{"d_model": 192, "experts_per_token": 4, "init_std_router": 0.0239, "lr_router": 0.00337, "vocab_size": 11585, "norm": "layernorm", "tie_embeddings": "early", "beta1": 0.9, "train_tokens": 676100000, "steps": 5159}
Below are experts of layer 5 (counted from 0) of a mixture-of-experts language model. Rows are named router (the router's row for the expert), gate (a neuron's input weights, with its number), up (a neuron's input weights, with its number) and show model dimensions 0-191. Each number is 500 + 40 x the weight over its row's rms, rounded and kept within 0 to 999. Numbers have three digits each.
Before each expert's rows: "mostly gets" lists some tokens that are sent to it at least half of the time; "comes after" lists some tokens at least twice as common just before its tokens as in all text. This comes from a sample of Wikipedia text that the model never trained on. Tokens count by the router's weight.

# expert 13
mostly gets: " p.", "\" – ", "\" | ", "| Win | ", " pm", "- Starring"
comes after: " | ", "–", ":", "| ", "3", "4"
router:510477571560507546514547458518483491509526550487510489500472522548543540515505435457532598440501521561491491531572429499466490510548495476461512461451488424525493525461463509510484464504494475434553526528532492447469482488437530509434465561502444511529416436604503524547537537430447498559473421459421501492513442413444513422545447528503461554515503561543491560531481491494446514527510456447510430515456498473526555453527482493462481465541524581476545399527427546505451542486515466505497540502466469457537462503562497455478458456466505489519510510459461563485482470446481480484
gate1:418546556554487472464476390531493490450486511469494501566506481528477546540489430488546451522496474491437531490515464502434574424490502502541560562495543506472494501387539488503540546425456535525563484445491476497556504477471529434508471459529519519502540526510499483451466484502491482470506448531464508507561386488457488508485548508559485509482515496578439471519477478516492496469516479548482480522503542451506530496571531521478525461511522509413509590499418581547448579544516547525488499568479539548571498540572472463496481501525542517532517490402477435523526529549468564522
up1:464466533505538539487519513539521450492469498453496485427511510555515612508511526559474442426487545472470488552496427482481597514472425541490506488497566481518467486532456487568574550475502485597436534464499507507529510533495493518461578450502548526469484429452465550448509529452548483574465528520431575436489484498475550453497556484475450515475499509499451414496465559483494500485470495544433461448471496513469534553518567524499460483500453517487429457517445550553523484511535504481540528523506517443470489493541507570603499409561431513480487579502477495462504507483534460531
gate2:483570585451489515498510534560595508548468510487466481437450469471467463469538474460467549534531450536457542550513423546479487554462490561604589450560512463524481516464516471501471456456497500493570472508467522465545496471513513529501492505452527457579553492514506493531559531485510504507490449463525543511493559535513458547465517508486460521510540452587484547450488481482523519496499496407514462505459454473520507469486500448523485549503522508500502461542473487474497551531483492507558575471568502524518448490461464582421355489428509470524463490556436532562535536453421473467
up2:538571535478466527491503517516502512536426547489457520452459450453427514476499493472460531563548458471445522489499455518492427507467483545573611478532477529478498541458515487523521488523524523476540462450479485446459510495550489430554495529502517437604559546505483479486506563525493517485535448458454599477434555539541527530445525572411531514458558422568481505477527475487527536486517534441487471496473465520511512470483489512524527555486434542489523472576522476502497507566432545528511560445542511539484463483459493486409435520458498456531412531525436534537578537486476481487

# expert 18
mostly gets: "===", " ===", "==", "====", "==See also==", "==C"
comes after: "\n\n", "==", "===", ".", ")", " ="
router:480445499582578493507520428514476520520587539485485447494480540574481527531501435471522559491490544518442528537556486541422545490508578404491524505509508444549495498460460496496466490488515483486548508581615528435478434456455560492369436570495489509502479419577513536506531521478449484498425479474483532469461458477487503422552450506503467541493514491536486530578498442432475479531442494502487442478512525491518535472507504482550484451483510506497518440534421519491485555515492453467579520569514512493534476519522471460475473498465483457443521466481509475438472525463486522443
gate0:544515470518504489471516472526496465514461540510444490495468511534508455556529410458495513517513511422510453564513515476556504571507538532418472444485539436509525483456510436440478528460542467492414520501528491425390519545508615510582495538578491504522513514529477518465500561518586400496451516460480442473518509545487543493524497522465454493541488525577519509456522484430528449503450522541547490492443502504534451436460444485505470537480497514535547526485508544519559523528543455512483577611470443445505548542521470453479498444458473517499538446466510499468525545458424507515
up0:506489478469554531454506503495508489462517508516537487465538516591475422512484528514489455546514526437476521523502571465550520448462475538470472450471525562499531508480535478435483569546576472451475513535460485450460493584516559503516581534490524462491538485483475483501479507527557475460441571493493518515444574557481501448507514481526509443449496480483512452360533439521543481513398480536470505475501451556500477554511504566510495516521506438486438567532544475469592480552506454534516485548530539458472465488515514447446453502500416553507580513545554457459529553522483411448
gate1:478498488485475519564520478440414423502527583557484445526452463471469536506512537518474511454559478492479532506478516472497512516504503532471497447491534384566354553483461441468535491470603573456560470496487528474487501447542541520576539549509522462483542523571575528490432524529464487511474526502528464523562482512512499484488487533552499460472487468484502559461517525495436493477461517538514456490517549544484505428548538436507480466429545441437465471491405489523520576573507528488546496478464502489431502505477499500541426494473501510476519492516446529545487504411486566479
up1:440503528457544466539473361490445477568547491566522502509510553488444554538481574523512561464532542511474571455571398494568575545463497495508481467528489455459517477487484521529482507496597461493531474487427441511541507437477544487505534501501469467537456492488505474542517522510532473482490482508534533498433478528469532509481488499545429512479449476466581485485466515452472445456452530496535526491552639487613553519590525499477508511505433469462474403500532486465513554494483463469536514520521444479512459506595541469467512518520508490488535510508492545510450481495516468470

# expert 53
mostly gets: " | $", " *", " | Nominated |", "mathb", " | – | –", " $\\"
comes after: "\n", " |", "0", " |  |", "3", "1"
router:493483515530539499496587446488481558574531499464500496520462497495541472532496470479551591467481507524446534481589476512466472550570578445487543482535491451562432469459484493449470482527480495480486540532563520431453405453440513509426398578521505480515437428573544545541566518481484493540509415504452510491501510480466497459555485553466469539503463571493521528524473516484407439536503447469517434572478478482536535459504490485448477501526562537490527459511475483431506524511545505495531533493469439482515529529548486457453506545471506479472480464483425546448425461462495519457
gate1:502512460535514483497512461553614474578547498494516469516503564540503534516553532462496492472514561485523515537500560481416539517514530377509523546570509530539513502469488488417530520518561500487509503466521497507456481488515511562450494431543431560537540470467579465554580491510520478464460427492529528507411526585535424483525484442513472445500532511476504579512464520431497449510481498380536475546492508421485548471553524479500475412495481571548527522488515492412448471510493496472588525498456526470516482483472530472530493489442497500463479540478481564521460489472462508477
up1:531438463561513429438510481470514511585487490461525561472531531501494474532473552484492527493544503496480535508506451492542477489518529523553476523482413442522524495423531472494488531529605586512456550556498444522519479495541508473489524546472442466476532518472568513478493439495515510532556411540533519482545511475557482507472530616483523497466512485474518517496429478482456508410556545521474584568509527474512555544547436512603495460458506509474514513469471434422504446459483530556477504454500441492466437471461542433445440542566505473523433561495484533455526527526458467504
gate2:548492493597464488472548523539435492562503493476470490482511526486537495450536504476572557526552456454488586529441546482457500515540529485434550547454425401500499527520505463556534485471530487442502537540476514440490506537473549513467528550459510475502480567552468471503522551468509510472475393434451499444435496518518518584493545550447476574516522470469457454483480518531511388444500424546472491529521528551496485481499499503561540470560536583484547474483508546474524489577505480509437497555474490597472527498510521449491488487449531455506507542577559492480461530528504546455
up2:499492500441497444521445470478513477484486484426448451509436551409470541626488450529514519533487470515535535462510472512539530592423469443519474538521521464506498557498457528505463503519429476590502488484519541422468515472478482511535467479514477511491478492452549512491494452546502440554481484559517516592568523480542535489415530462519514518512557471553510519533524500456514565516506516504509545450489489459541399551566463472488491509517560498515427509431503467538475597502492535483543504469523542515546547504503459576545536446429508532449551542507591471491545497530539466561

# expert 8
mostly gets: "| Party", "andidate | Votes |", "| No.", "| Year", " | Succeeded by", " | Date"
comes after: " |", "\n", " |  |", "\n\n", "|", "| Party"
router:472516512509581536543540427499436505526586530513459506527432531543525557488482437499526590477461520507440488500510449488477516586575543434482544469444471477526446474477502489495458421491531496454573538549515511409478444486450511544421446527529474510463454452557543504507517553502538509549435459502504483435458448469463479472568442557441466553504490521528476521588478491485460471532502505527525513481455523476466528473578488490540506448547539491552543462542425535496485529521499499511512557558523498503571523534551465529474510477443492446478530452509512549417477495426525513432
gate0:473441580493490436438604499480511467507524525501543466454531564517521508481540461468577501513496537477540499440457500460514484519533416514507480507463499533490480499504529550506504509503496493566494481562465496587535537417488413551462563452503450564482441501475480635503514581439421476596509538527478457458488501521500416509501480549541488454440483538467425491496455420524478520508480488512506488496502513523489595604533506503504467438478470524533484506469513526577491500502470541481462526504491525528506500520487530500511538433543492529524594518476464511538445501444525467573
up0:440491593459503429531563458425468519488538538469448446510506529490474549462528451497542505538453515499427512428538559482510446561536436529466529485465493555543446466505494501500437581455512527540553537520476515556502497421519419550483528468530441542485474528466481570490486583503487475556470535540551446483519508574530451520478482524454519497440494518517503467498570473512527518523467513511483517472506509579509601561475493459524483467484501468575443564450535533551506459508449557510478497496465566525446491544537524447516583414479490552505532524514488483490481517434580498540
gate1:486545486514476487512501470545530464497501505483541416513486438500533577484494467528494467512496468561458448536452488568510504463485477542459520552470477511430535553553529510510508591437480501489565598511480484515537476572517518464488518422500447502550505548419536489455527513473403518502496481439486550503460582489506477560554456403532498421452454528476509463472535482565514528494516452438549514475525587447477461508537460519448534508521494460475502453436503562525598547551544545479414561496507500493526467518478435509506525486456544498457509495527443503558570533539492442472
up1:450411526491520438471539530436493525484528507562470502445468579550425491524487549526509532567580487492410489477511557533493534537463478483483526502450467504414498483482481495464410477517487567490511575549476501478528506480525449534482560443530524519424434504440482524498500527468450508481483499576531422492533465508479527471505520488531551569480494487471484441482478559440512505531474509569497524540435504526477517540488508513499447455452540522594552554495441490536421490385511497510519501583553523519503493454473485445518479460485493522505488472522450468562578475477609533479

# expert 46
mostly gets: " / (", " | + ", "ensis", " | W ", "ers | ", "o | "
comes after: " | ", " / ", " ", "; ", "–", " / ("
router:523474560573599465488607456532510484492538555487503515517514534551569555512495507501503583445454475527507453525545494519403463511558546467496517470509473483471395506467449487475553484473479488454512543560550548479452401457409539486441447519501472500544451458556511572548514559450465485553487482468424503494434506512431486415596461484496489526514527563482503536540461467500496469535492481459544443522422510480493526422496524487476442453514502478492526416517471549485497511517500485511486524554428522462540487566495470487472484508482531492512535484437475540464490493466487535470
gate0:462531610496549459500525472538544475562490499488526447558477525478536489486478468522497547497458500584452459527595517514505489628467443546475508426479562514481481440460475493490509507491501435494506484504508551540584481478496509534511492501474448486495422538529561503520446509415507516517546433520542504545457517517547506562509489466477470485460530537506507444564458559550538478557491544524495455566445535528466529461499447459391479483505534514550490471535427474495536490467524485483453517489529501477556498580497512471494388524520559443476508467505421439585462494546489466524
up0:550536465500529533429464473554498425479477417489482498567471533498490466485496474440470470504459426524515435448479501454494500464506498435482498546522501501537521481562522565534536512670433452550528523500530458502453524533471447410505483574472583580461486532485451504454505439544510483433518536497510517484553559510522582498490513558571499502527478513489442521499526458533484528463520485508523391488499491506525471582520471489500461491508537477446518555432485535538530545499496509433478405507525536533531503468512464521524571519489495502506500530526570488435435506474505460559
gate1:552466449524497500542475525378486540513484488530502475520531540487455503507540515500528499512476482448502474499495508488494513483516533519465506498581525566515483522541415501433473514412505488450517523462504478521562501491463439562517478448571493527529516426447528440483505437519566528454536453477515553536472492480457531521416505474432538433575480475522460505532533553455485465520472484533484584483544489487483475465465561522565411541465516484503463434514485470553424550561481564453575472561450603447511547470455487491540535470482500433490564465471443504482457483453529568545
up1:496536501442555513424534523524541470446489538399478505525468514471571524472437489550469505460454554535435498515546475471437500527501497476510445435506492491539495510492573535475488486564500496464476515550502488499498497503506507536486479570510471451504480532499541530508545492539528436538480543573492453489488547487498483536596478520520481477483525562531508544494531410530530513447513534495573433525443476477534444517516401487477569512487478511398526593529561498463507528446462482518446587426555481514470486573499443487461485473490548511509437527598485548462487502489424435415

# expert 15
mostly gets: " JP", " ISBN ", "°S ", "°N ", " pm", ", ISBN "
comes after: "2", "1", " | ", "0", "°", "3"
router:525482541600500551539588498521511540523564562517518485564508515498516558541550457463538524456496495475509481541470511490509478596566496446503474487482509456486488427425446535498439528460499523437545498488558514441444463529425471506417463541489439491545437466525505549510562550448494492516500472420415492456474480398428504405570472540478465538550498555535508551514428521501431478544500497437531445553400468497500509453546505486509507479582494581516516454511482496508542504502499514476500536524516480483567512508504493459464495501478537477443473452491451525459460482499500512498
gate0:454430545465489521541467588515481521464507527499485459519474447503483556463519517505536482536516489518533571474460537502500474495598505489484523491487540489512456512491484475493438432553494582525543526523543573497431440520499501418473501504448417533479477530610485499533528518486538497516516541482537446432467491504404434398571533529432444463530484542473519444443432550474454440487506479511504489466518499465567519451558561540428490483531458577524587455518494509526472479592477470501496454481474468487527529572524488523462506456531515514488426542525535514520517472508578478508
up0:528580508442518481517595496506436471489460492473466509407439517527540451535471428439529514498494533532455445492498476539489521443492548540523564581585482497471466485447506511469537542462428416489499559536472404537542529481489543529483525474453552460539521548519509528480479463530471434517472510486462618496506505518555535530389507531458557540455485501594510540531499433493535473524482563581521498463579504548447426470484493481570481525499512449519494539464514506429516547508488505544463523518482515540514438517497516491526479461510468481497564506466405511518494471511504522522
gate1:430566523443464479492517628445464517443428539507535419508506503431478531509494495524545542497479438490515598445521486522523474527542431484549510495426584479516506607461520456490557508504551494499509464459517489535571485497513515477472550462479468476595482462485532493554517531549522449502491547540589449551531527462466524565528423441466473538465446447495522546496448500529483458488434532535488497509448450461485462522534504553472549520572470524505553424512565507454511480532470550504486454473522503452480510462535502489460483507505553482523494445466507463513489475602542502494
up1:533556481546502457523514504540510541524430524525490518488475492542574453451512500479455473487479547469480421560504543522503509475428569561525537500532538523457517483497489419442515510488496482455409431503489499514541508528512451518472528530486439507480575589470488506421600508538558516479536478444413561502436520551500469543453578485544523450458517481442504466499514537529539443486538507440542488568451507558507519495483533474518427541487487550487449563495484454482525532476520504475447558475597515501540532560457516521497541499556511449475493430507549569470464600458538497485

# expert 49
mostly gets: " | .", "% | ", " lb", " km^{", "- • Total: ", "%"
comes after: ".", ",", " | ", "6", "7", "5"
router:498481566612549502519607478571528498558504476508513518486482473495534511543497480504543532473511509515484466510506464519470517500584523446484512460456483454468485502478452506484456491515504514493513530539548549421481444487490488490454474526486426548556426404549497546561553559400493419566462408447409523436523451443445493466565446509455509549542535537519496491502431499489419489550513492515524467539381531479529575482519538467484482413563538533493513470518493494465493515538495480463532535524489472480536486522520479474502451513521509468503468478447454525465478467436459508536
gate0:525442523512484464498518525484523541525515491507533523547531520468602477456494558440489519449510498461491470509452532463477526491493533429460449546542463502577476481492523496497492534501539501336537588414450511450468564485455533580506532522479462518482425524490569530488529523488528539499548470569422531516455457521544506552415505501457471500541541603530512571511436488533527485450509453493526527496519517497473457508528538516510489457439430529486488428491469463549476487469548504548542489469505515538460525457480503365478469502527489481504473421481538481483525514542442556501
up0:520534498515580545514427462498573561520508501479451472472460551541424440512510478551455538459486492496487449451498451527519502504558504414522464458533456500507515537528539467440507485398509499546547529551582513494505462495400508554465482561480565517480512467480577497420515469534534442509470388494526536572498471450462468496488479451503498497506525488471536514563596514505480484433483591532486509580506545470519530458515445467512470463526580511529452443479540482459504516480537493465538499470551532484463516492513504585478485591508507444482573538556494491514497556503464513457
gate1:486500421464516512481543525462487533530500496589471498499499501547476488478480512514480553493510467452539448477495549464529426474517632451525478434496471551476429577519514466497471533521524466460460466517517520526417419546512473612495447605488486574547530506555537528496497527461574518520558454531470461564484505483501505488573497489527510451547548544509530514504558400457520544516481562530542532540498380518490508482488449474453378508446514514537452522523545508477450493541516522514505505449520512495460527503495529461489560487509460521521510509551459429494527502476427504484
up1:540496582526565528548474508506566478510501523430528531503498484528529486543502552491560467369488543545393437504513502491421525523447374545474553459503509498526509453470527504480519455431532468490543474527507514506519579472430520494483575469522560452466517459516531478541439499505507492568527521454466490467482516581432537490421496445475538500507416507529400546494480533506480489514492486491493472530527477478539474440494530524569509501546548532492539394498475511501524557468487510484498456533479508471525394446480488542547436450471505514482474518419512556519508520532514516496

# expert 68
mostly gets: "- Location", "- •", "- Species", "Personal details", "- Spouse", "- Sub"
comes after: "\n", ")", "-", ";", "- ", ": "
router:504434508569554529528543485505463541571560571494456473497503514493546537515499418439537524465471468541506464479502505544462489507536547397445524481471460467503484550474428503431471480491505490479528506557628492378423497474513523461477481536528479531498485391593483567546505489457512480547479455470482502480475473427501476470543469480479514589529514508531499534484487494445493490539407528444532465518489470471552497431514492485495486447530505519522534391543476505538431529538502492457545523504479483500546469548523485456497540454439509468498512441455476523422462456486447493513
gate0:532430444492471525495547485517463499526502537535473399445480542515444454483511514507541497531461499500482492498484489504523481490516423448456488568436421534557477524471469504540640521520467534496458454489527534490463496536522547475504449514496504471499517460533520512483510504488502531572493499518505418516546476462530506494550553459485517484515549477446528561517530492462523523530476464434477547427476542555490498523561473482473517471514524519489525423488500552489496497434553493431389534514422406491567574500542517439544583551476420440530535505581484467509419481451546537450
up0:507496482488531464413412417543499481501487510514486526497454497491427496510464491527517471525508481478469443508507478455521476520456516545523499574488457459550484537448463501464515526473511524459579513523542489532515508516502465485551525458563457494400491561501435562523501440534445493494561464512500516410536437493501491488512454471450488552520458511485566559540505512486556549503512567531478473500443526451511475525507503449530496446515522468551528474542421518521484485482523507562467437564583438453493500573486456428542505574533546527526624384499470581479483546516561542511
gate1:453558465461495463424440503484495537497543483514395432462454529506543544479505516468476545544513472482494464438541422548483511513498538493526548481531472501464495535524471540544444467525463543500636564572477522510572475480452480545493451524476576436513512512463493450467465522478510523469480493501486489491494522458504561500508413483463490480470498524479491503553502567558469480455505468566549536527476538422410499541569428522536496477488474483472443488428398562508479550558531554551486488490515519545482449550480514512478472546577454496536447563532471487472570515453524547509
up1:456537487478493467523497437548547463411400498486486437507437551465483521509521544423462500477491513544419520529565468483558529498488514551548544484520620444526508465500476484539500458530539462482493492485493492543501470465475546515441513514439468509549479525502511536545578519533494510527516479480496508486523462504508478458488529552565503514472508542481488590494435501541491527535519515517494422520486479575623532489413481478504423572466559481446572511523466516469495520449530437525477483560521425477488549587558498492417511436477522583480495487535500515511454477529558459454

# expert 50
mostly gets: " Arab", "erbai", " Croat", " Afghan", " Serb", " Iraq"
comes after: "0", "1", " | ", "3", "2", "5"
router:498454494578592534541571473557538561504520522487539501496469546466528534515515528491567510512518555555500454573528456494503469575580516436475534471475440486557475573470521482410430476462489452456494529562553500473507456477422483516403462480490451528533438461476466526533553510478475470495462466490463502477444498457434480437539497500531467505520506563552469576533491471492457457489495479445523470493437502484539523440529525446515526455514520526500485419495460562433472564564531515537484558552537471423503451492494476466433492426463498473500487512458450554500433468514516553485
gate1:495550500446504494556618504554513569502446539476528509433486479462490527457519518488537506493507532446476521472476556582505508527508472489537514473578499506534467547481530471451499452534459509518491504534510465486507499545522461548586516527519539558553480559435477460502456451559491480543557543420512515420501452492512478481523519487531527559513502439557576460534457520463467459471524475559460524490519589536524483400535508528534529460410506475443486515503507462557457542497461490540472463598502440481527473485468475474518462487373499518437430545516484552535449478517525566450
up1:533538499505515436438509562435500457488501438516439523484495497502446444537477497524539558510508506455476457443529533413507454541481524497509475504471435488469517444500541475562457520428560499528533484497504554544495495479611523479494413525474511511427544460459582486524568572521445547542481506493445488504564493447550523531509509491487563549504486499362478582527566474465476557516505462453495545578494536488515566519517465456494469577497547514545528487484518458486439471524458482466482509501523507478501496505479441460479546411513546520496522539386492528465566537544500511486
gate2:527489516509452488531605471498512468487566448490548441482559451443469443428492485456504449532572498521516480520584510539509569578520469506466423444396555508432539469478458467458526492520538505479580516558544528459460438464458526523498489530625480510519542505478532476491475518463523523509482513489485535482532447497505554530519522481510521529529508496506492471551441507470513575491441468533542504456401570492474485496570530485494507489467499532485554496515488448460467495501470560476489455442517469531492524463559437449520573521463515478479534532463509503545502531520476529345
up2:506522442486454510496552522509524516474527451533560442464563406424452467399493479509501394588519511540523449506531498525550541592468515498455466423452504532412560507461494448478491489573536476441509499548508558469496513486468519519465490554525473526524558520442498481506480527497541499470510484443496481488514487557488579595527527449511569490477511499447447453533457514536515579467520463548538550472466542515494530576517550492526511481468511490467466510484529418491489528528491530504461472431568440520480527478479449491516537532577546514503464549508524458530522524548505504384

# expert 10
mostly gets: " five", " six", " eight", " more than ", " approximately ", " over "
comes after: " ", ".", ",", "6", "5", "–"
router:471454588605571496493597493530502493568533530511512459528505522529506490511512467483513547452497519509461497515515460493485526493559495472498508490487516450514495504466433544499495479507476487460510503504512565431514487479467517521487512556519487569554445449566524536563550523415458474576420392431388508430520433434429487483556471502442455572546540563540483512492450496495417471545508452470491420516377520520503568451508503472457487489571538531485514439496471545482473531512486493498524527531488463430479504533543496507475474501521515483491475476420469507496518456462478514492
gate0:460590526477567466484511524490504449537490428491500582495529584507523491503486433450565508550527476505540514530453536484495517458508497568536573512503543475486550441515528393490408496461548521488508516471468470542468495503513504519505533558481475458492441589489464420489492490418606477556448424506459491511533500522502492500501479480521450583491498422518478418550480540470529507588557459514519508493495491488445522571468503488570516514514510497544451485509466547482459519554464559610520502507537479472535437499478484440489457544499513498496503474542467567530463407471474534528
up0:515505544478496457568507599528529518499516514575497506478496547479413441550489579452540515467496503500562469518497460507468492489446530407531512526477563447552470474409500573520465420496476527452464534507476452493495515453448537542504529512500497543525535493501463535481484569561548544514590485576493487517502465505528523479486547483424464462509533563505506446514427441482465521496491432555488567482534526518455431560557525505490549514539439499528619524579498461434484509523502477570476505489510516544499487463550494417466413437495443480533524509483529463513457477485530497477
gate1:513617524447478519471487528504426509440497528483477506464514516565405490494472506532564493487516559486544479465495528512477482475431474521517472511466624468464518523516516543521502482453438447535430512484430490616543498502505539538520509432501564496410582569462489462518486496531506480577554554514571530483470518585522578511504520502464524473496501491420517491492498503555465496496502509545507474450497430528520576466541537518433531560552531505476537589444531493520568421524515555485525479488460509506464499493440457504557491496486516551479435518498510538556440488477540510494
up1:475440491489542519578465535532508499497420478541498479520484541492556544529496566529470441465455460481451479481503432447524537508413515513502512467499497481499453482557597436451459529430502551466482526484519478463573486544444517524547500476434538573501441486504550495464476504520508599447543482454482514569529446504506499534523493437599482471511437529456526535570555466435535458509497521510476497517462504487509521519613517470441403511543495468498458522504499464537465497439532538478492455524535465448496612530482481590519490471551521477492526467513448461484468540550428491514

# expert 52
mostly gets: "==", " ==", "==See also==", "==C", "==P", "==S"
comes after: "\n\n", "==", "===", "==S", "==E", "==P"
router:474472512530571511521522446503489544484593523503466462491462547564495527507493483485503550449478539491430529515548480506465561504521558396475533500473484468541479464475428491477472451507515505464591528626539471459471429498458553522410490533483513545499480426535488501536512577462541479518403486482522506485463460460395498422595475513462458540516507531534479539580505465456466437547409498515485489524472522492515525478531488483535474464522522490524500478570439536529481542545520479506591504549501480480508474533545464469462481488462464437443492466471486501413469510441524534492
gate0:483550442478452498410490483503460468444455510470541548515547518534480508474579465506539501502409548476527509484455502503554473457517480530553557482539470468514519510424601520510567434515558499556475404497449503528514514497471585506586512442493517488527520577479519483406511541507489518519440474538492495488479531523515565558474500478494416488534476455411419570559539496487485453469496487548499486475495563509523537516587538531470462395497566473506498500530534450475513494523510488389515474486481525435577534515489520514484494504477492571524480481526494501511499446513496444568
up0:496523551492514432560467566495525532535512483522459455469490376472529542555503537500476477517583435511552522574480563534448489600524529503484441470455534557505491510538509520516522543497397533435408543511485517504462533501545480501463501589539510470495458507515470490550478493466494439525496522463545518500512453483477451465541483532492566520519478491479551513509492487487536474479484541502505487470453475437565411488391506463557508504453444519549513506507598519528498514461523454565480543512446470581437484506472495428570552451506520446478452449463480498510567462482494565496
gate1:493466542543514527508486468482520433468570431453588524510569488491535498476547496480500521510504520492483494458486457452548517413506480502419537496457511476460532558497547499472473512514511497512515490429546557532503554517499489535456520591517468506507540453430473530512492510486445481489512552453475539437473572431411455513529536497571499376469526494532599500400497573474556619488482476473492505481512460553497398548435545494574513484506481515484417500520499524495568529589474506476471485510504487519515537475455490488532493511487497520554475506497580478469496563535488515457
up1:459449550533515463392531506470525496514459505538547495514479522472501557461470515542515487512524476448451511500446549512536433516449521510510508456510456495531453483452518501516480481505529570593538497407483587557460543497509513508458492551466500534408453435465414498471488480522418533487493534552481454499596549493497500440502499539490492507490478540529476469445475579463504507498491521481515523488536407484426509431459407490513473479566520533482483515488489570472437473428574560491477488513503553552558525522534445437493456538563509467513454505502627510502539495459504511453

# expert 77
mostly gets: "The", " \"The", "==History==", "This", ") is a", "Species of"
comes after: "\n\n", " =", "==", "\n", ") =", " =="
router:514484566562564484521496403536514528559524499506489521507476494431496538523551462438538546481498495519440491544572481518465530549503575434440531466542474417556450526477453540464468508497450511463572522518558495442459478453397504451419413548517458480555490477531509562520516526485491452520447485456466537476483463492454554456540434511525456553585496504557520508537476473457419465539484432476545478534502527465522496459503470426516500499502546548476529469511488519490452534553529438518510499533481452477562486510533490428428488475424571469446554514497505504461464483476459495451
gate0:477524532433485471529484536463600482528502529479487524560533531492467519507527507388502497419556479428545500553385471527410515621500498469495451482482506540495507507448463450442492468520482529560481397449453502501453505473539480461526439502520472528544527561518467515507512537550531522471524542508488535454513493517548496439467400517495479526540514467508544472499480565468492497457511547420556510548463547474513504465491462473488551516463472533504517556555519512593429519503554502486531469551540484527438534504519545507426436458508505459490390528451517551523519499503516472524
up0:468488522490496488451512459441469594492551510486541462548450499488475596492525556592439516507551462538415487530508543490478523569500494578487491475548489519485557491422465457559465506539443508552509458523514425513534520509474415492525550490472523540528516489491482588543482542510495463509574520496454485510417522563487517448515507536505448517484563502513528476467492503492440500491511597505613564491511530472475502473463458571446530452491501543493480519482491526538536540532424475423468513534489506539546427480580486511432483490491441426458521518478421492523551484429475474515
gate1:420474562566537458526476496484492516456554467534506508557447538458498430595481487405446455515492497523494493499523525465471534524452559493460530431521475431537475502422474498580512535529516511475520603545569504448523465509516478520503461474542436505586524512485502588474490496492534446499490433509525428502523531472496566512529491507503490511540501496541546535478520553472461499508502527477509468528494491460526477494579531474494436560505578451479558530397501452488494495472558463506436477497538503377545437486541544525409538452516583510453536514548488467504463495505535519477
up1:395486523521542479527449463463518520412571485533471488611455521455499513497463513458433539596545481499531449454524546489508494465459528500430507496501423446542553550460519509611489523480508482460504532486526491533529443535541446477589480442521477469526524537465499543480429463493495492459502452487548473508567437462517588556506510507509510544547494481552560456520571535485469501506524517439486522478490537464487452487534516496534493554475544476484435527465505486512457531421573441495454500500497522428512423487436528548468563452535580537478569530540530506466485503464478498501

# expert 28
mostly gets: " such", " | FW", "    -", " round)", " | MF", "----"
comes after: "| ", "\n", "2", "1", " | ", "- "
router:548507548541505510473567440516467548533524537488508476503496485511540512548503458461527536484472524554452517458558437534451478564562596413447554484529473432498441475484471501438494494507486472459546580567562527447440417448464504489440442542507480459491450435567568529554554531469459479543524450491456465510476510476473482466558464544496484527497539544521521542527433519520434438557508487457509420547503497468556541456494482469478474491529580571481538447505489529471501507542505474517494555509448469486542464547518464444449540492459536509504491447434444549441468486489488505422
gate1:493495470513526464543493490551499493499487550492472505574442520485478463491471573493530449539521441475521498513472490457411554452486440469448535525423456449519494487547528432500479352479443464500522581446511546529502414540469472533527563513489566498462490475466591489429484506507428526435522448449469519475511485510476549497526419471527460518461531541504472458577511468538562415481524481581475467515552544487532493568543556508492526470547463521460554498553569502567516496490467492555517481546468556475473473457487532479491492421479523442502472465455559527493533502525519494459
up1:496460484565454513462505562444579540505499576530501553567465475438479459496480521469527423528516512467529496434461492431535472488500481546381530474456529430600492498496524498464511472510522536470509476420476462527517483588478541471509489500528550499553504467519494445437584538519446520441491438468466498484545471495452523533483468442488438544491499532460494498611567474537577492443591478477454470542527521519448478496467476464537510612486451553500447495495533515533543526511486499517427444518519543561497508489461517509487520523482529496521501488442528574461509587525486485506
gate2:424496543513560485522482451483494475464510487528474448550441508513565605481469507533459585530481552521470519458510527485388486488461510477473560486506485439488528514502471481485510572508573530512507529548474516464487495443528472518485533468522399523532504511524562535517511486434446525501496542521503522474494413515496527519483493459501556466493470493505534493547515408529506433555461521545560442501465509491489499570555492490574454448521534469552502495484435545529435509526509512479502532580470583415584475445528408475477490368418478493502501471470492486476506437482523464496
up2:484521409581546404466477519534416436495459483517474547512483478548540567522466547533428524532491526552438493462554503488479500546504491482499468462468434518512500467541559495536550431474478450585439516516513519521437473499456440397489558436441474505471494483494506544605506504488490518520534495545538477542531437540495506541467508492577470589462375525423563494478492478435538427567506453497532545474472488539465575531505479552510520495443534444530527535513503500548486468488489532520482478488469520507522587478476470509465499488513552493545466528432485522509495517471499507499